Below are experts of layer 9 (counted from 0) of a mixture-of-experts language model. Rows are named up (a neuron's input weights, with its number), down (a neuron's output weights, with its number) and show model dimensions 0-191. Each number is 500 + 50 x the weight over its row's rms, rounded and kept within 0 to 999. Numbers have three digits each.
Before each expert's rows: "comes before" lists some tokens at least twice as common just after its tokens as in all text. This comes from a sample of Wikipedia text that the model never trained on. Tokens count by the router's weight.

# expert 11
comes before: "\n", " ", " by", " in", " on", " to"
up0:603561541518565566499488496481458460511560529615550561470481485372551534553517454407571506542558539517478469502379458389473486572501563506524507480532580490546564401468426518572472540422498555496525505540490464444438469430462459444400500501515547528459509386451508597508414361438552474452533519480420623417465424528474531485636502500465494485516479641405565513479524496509503472516516581501475486441475503456515485517552472437524563530509532513535505454504548495513434542414442514390528525518474487552467502506516486502504464462534501463498511581493500535540464505461494589516
down0:462453435484488459481478504488504532487498480498540570479483475453515453460523482537432430518406463535409416472460436428495612495456515499491484539478563470515553464507493448510528592537479522542457426479362415563510494460436543507610499549454486417463451521526468505430523483536542557556485416586542505609464540477490481574524535465375513515566523438493497581618500450554546497500434486518486527570533425577535484575402512448590526409564404532554535493554466478509459461404590533456456491449454480525461516499527435498466577520487527479503421525427400465518416535470515497613

# expert 22
comes before: ":", " |", "s:", " by:", " zone:", " name:"
up0:488589536565526556579576635450468492401475448410501470456415615528506551495463436465556521488468366428509408484469448544458447426443509475486506435594539446581504516487464524491443422381559470566525486538523547484526428576468454538524508514495551514507473577634551504524455542443509483568419491497451534460505516522541464456435474495495598468445569450519510543428490509506509430383465507460586484435506503476491595531426482550516451461463532403537504455479533542501542514476439510479472562511511513512561553542575616498498596500459517483467511498538501423452502553459482469514
down0:555507497523564472484598511438481497466461573485484390443549518483437502580490422595528551420548526435500535489450522502534561494454427502478499392523538517604498495597508531442464450458449525516487474615489572538520547504528527458540461563489537535470503466614511502402489457529503411522388557457427570558507470564555502435440549431535514424454506516503497530530523510535483392563547547475555492459442524538522513408493440474503503548509561481579571541548466522525469454403451557463587530484414548506411457439498537581555501560335479495411556524503500512445550512495483522447

# expert 10
comes before: "|", "\n", "-", "|---|---|---|---|", "|---|---|---|---|---|---|", "|---|---|---|---|---|"
up0:457474496403516519587622490527486524519604600597590454520455466490582475465602456509468631523458459476485518425585502518396568493548514558447446533505509536463470482471575471438440440438547475494437533532373515602396608514553612464527528431482502459482502475441625451482580488577464467429499504386503506497534533541447433555542482436519470473576508453505518548517509518571482479453476525483465515456530538501482466526526506519483514454587552496467482433410457564488427481460559495466517521508500453452497516471608473536457566545468515517559489498454511591469491487476453559484
down0:450499459477491401587545440406476431474501489541547396544487469475555513536537435453518507569459551517560477459508486424509516542578539547437491605451493569511518555509508505447475546448650497549426527482444425532560495550488668502532471459491556522453509413492431414492482455512542435509469433532555500450494505489440544477548500498518600535589580544536423460533472498458457544428544482491523523476454554536569508536568422525444528588508563420496439448467403567456497515504547539515515547458446455500496539471461445451429579410581439561521533482550481480562417489437512567462

# expert 21
comes before: " of", " in", " for", " and", ".", " who"
up0:573531419570415581558482474513454502455506483367554477574573537417473461492502584528462520449498473454492547552562525423476551510492580544367357461481544621553526524525515450538539479592551585460490507597550458495508495408504561373507520500409572515475461544526460438387405429608509578459408578493497491488455497403526414536531491490531467541442465464477518452498521505455552518552501481426469402509568541486495467543554520472505539470489558578488463477491478494527452519528495505506511548507455510520454482494526438462501504495490610586475470468543508468470521526492525581478
down0:549529491523472512577643482469500555416482505490473510471522472500476581492566544577468450557576480530563492631495481570512562449503490537450484487444513610555498543492533448531533521480421519572511432537512524510471555409487548534500548550496478558496500536564401538469504483445423437545482490505432463449522487442562486515555524515479572501408517567469525409495528436455607547461542516441591576463580483461501565458447544454604525509544442461519552591504516496405449628489483472440488415486458577511536535446561469507453429508551589469467497527580516451512569498535550632445

# expert 3
comes before: " the", " a", " his", " to", " her", " an"
up0:539495504561435601450544455460569451463525448486505510572461524456430453479559510461450459469403522446505448455450462502532361475470494586463506479489434453459471532542428510395464507469506423464463569564548549577539463501484486567416528483608465521546495584536568430425465533486501547559570523487529483450547527419518492513464501499468495403498464511557486394527597480553497472512485512555499477521500475513489390413537425459457346475434463511567582484509437473389458548450577454497482511497491533479493540445487452560606651480455501438468527431492530482491522501526482570466
down0:538397410531578494458452510497431519479496444563522487502468498578423498489505467455580501430443545512442531512508526496437520499485501524471473568473647457505483465503547500447492486377514541432504473458481567377429492431537478474624486474508527479522496313522463456462494513639471476481510406528482567601478507428506567533530467512520520518414465450513487453517512491467596486516509453536463550551534565549526498489508388435480471518503483460588584526503531478622532498447590513577531454543549486508410493477504558504591421515423500541542500518503522443480463521460572463414

# expert 4
comes before: " the", " a", " an", " his", " 195", " 196"
up0:532508564583438579548473585533548450552428448499548498458458584517393569555441510483520553488548544399471444498502451504481464555507450455540461424452504496374562514557591485555523462546522523541478449512571479558521481411470452468519582574517582515495603519556491484569526559473536459532465484484547424431426518553476614448495452641493565515409521473372504519579566396491529523613441551545490477495488508471433443499529471496486477469443537506397463533484471454486510508460502466610567493487478530439463467454587492419522508515466511448543525568459513498564501492476498441521
down0:524486497495530551524460465529522479459515552522434498505527466522481433508642439495515606495433397509456468535472416512561450473483488510512536369482548469546564577496528539465407576541493520482468469517471446419466474559475450573452455455531561544520437528415471491456611416591533540405543590587536502542524492457500525540428462492491459423526477499552480559510383483563467498519509414515459506498513467561477492469510399500405531526422471409506628549485467525542513500470503438429492588467588504619430472473451563432494477467514544479568492538571523570485525502440518580447

# expert 12
comes before: " |", " Win", "–0", " DF", "–9", " MF"
up0:554439482546405541533390370497469471480457611446508466508494507469529507455596414495492372472505482537443488514536442522488590520463523593516471448455497552446383533571538531449553460492543558562513490572575466549476531502523481491543431554444509517475570579574375428438545467557561394588526528467572509470467451403480477473519481544524610509502562497435511489383492447457489514493482524545496558536458584551469567505536517517401450524467490522434533486461481469453427562464505522530507573544509516492371430523500455502523488538487578455508467478537487407467523478531485565518
down0:450508524608568510519480521490516517519474457483516597391517489529505540564532569434454434534509482410438510421399435458540435424423449499471601519530581493499542581484436573585514542534505536496550510452498448500450457542501489434467573582622462493506436482507413523566575539540516555513523486502478494528584456541554421558476541545548443520494507445555511464487433445537471423511467440433521464510556560441511470468459524578509597527540453500438432532555450448558377452557468508516404467494498484463496603507492490507516572424518561512401527490524470496444458439562581541600

# expert 29
comes before: " of", " and", " was", " in", " to", "."
up0:548455387481456571537562394450504395501520501501442570520534441433503586373447542511494495509544494468496570454521495564560494561486509486548457561592469545487494465503497461518543543524562415536514503494485505425523479556416508512559487528486475404484515559591561503545441463419538438515439526579461478528488537511498412480475520449582407545481568451446431456431469511561490477490548566483499437532541468506506488430524504484597569428519469444469564443480603477431553546601421589508506486513555553528531438357429509480468502499530511543502542471560535441383592535450460514520
down0:508401512504453510469435546510594516400545523501468489533514525580442529532468477469555537492473423420426475513561535537516560541554505456475621500519423528450422441537546469615540481558520594425399587462419492499438550518422539521457433414386527457503526520477541541475454424530549506520527638516476491518428520542550489462484521490528516484487551468532510529487459469546486393456540533402490482490703511543540488544489510473477465558452517458468453441498605587400524502512469482555522491473523447502497485547517424558512435451462565457554543522507496530533436553457489431534

# expert 31
comes before: "\n", " ", " —", " The", " W", " L"
up0:520570523410501437542542614509543550515527482559502465463511506446518406566447434505518420462475543491480513505381582484450507563478462576475511475500440510477498498513484554532643455489490394573542505532480498433523504476420506551545556510564421487498513510626514516499540479487534521543452490541497426509498523535560525543464521504612601453526557522584459491454586560485428576529562471530515498420457434428460499572462564487504465490459482391546524497514476452534577595493442505319498590487419521501497450492499438510481445418577502481469466426534496519521557575523518463417
down0:539501476485511481451516475520534485482506505462504508503487550498484477628442430597532413484447523503471548457472462499502529478461438504506502550453590488480475433479498391485494582461600539441546471495488521385513536464533443568598491473553547478508551463534409530489427516513543577448434622476512483489535462483620527493590493539393559531545497469488539512610510465485558483506497449540520586435520494507572545479506534577350427543478599513526476444564517538543475523554538508467462566561492482476484452392496560540464515457483523436450498580367434450605394509502572487532

# expert 19
comes before: " and", " which", " but", " who", " a", " he"
up0:538433550465549648548485529511442450492520495467478524509421509451510420509511521515497477530497528537542440511495491442483511421563433505521469442487479438387558575464466579473464430480635526476604510533521456415473509435408486532551551523428511559455465532543543414506585531420564547450470527490513508474452578440403524490505511558447411583487492538436593515514599509535435552428484413527472454491602564552462518416518535466465434491518534456549554508476589547474554489465516565543601473491530526523528523488555454557423471490451415492418534487457509401507507514478435453423
down0:534474528513464437503400449498422471581595538478526510536539485566540535426529397605485516515495468582422466525487526591519510534474523499434491490592568510491458532491506534410520498527511483517522462567454503589579418395543504506404503446447507489518642427523571514469394456525482452528589504495523445469508458602441401379509438508478531423473474440508407453469555443454525534489459462541504520440466455406453484470471477567539513477515478570554494544555512500544482520513450493625493486509426506408534377489568506471521507520552525491445614453483519567497535504503451546531

# expert 6
comes before: " |", "\n", ";", "°W", "°N", " /"
up0:472469437526461529502582474546536539533531463411424514535507619494454419497372486463524587458461561565543545538503423524424475478415455546492447436448525449565545426504516469501534598530527538472513497576476461564492462475501486437517541476514435486446475446487540528607483586457601530527474512525565512563542391494530559522512460551487497394533452518539523585485422402466503582438498482591501535493409562444469521590502465576515508537489379534502510523487491471488468538477416504496636481528426426537545466462492505503451454449566439509491394527559500539568489473579456532544
down0:503460547519476459453500443564525502543458571528458579452523486480563478545532504453470562496538477543390393488502497424515472386502478478452404570565565561535437569399530476423554531450453471453510512560524467559540561456434613468445586464557562545485555513478464507494516490475533533500490482590404506505553482509480516569472518495580515518390472511548451487498554425410581477506637509569467464489525410606523506468526478404592519492494495443558441549474477447519477510559416413437543433506446531594500459439516546521511616500552545464504502484505547534439511474542472468580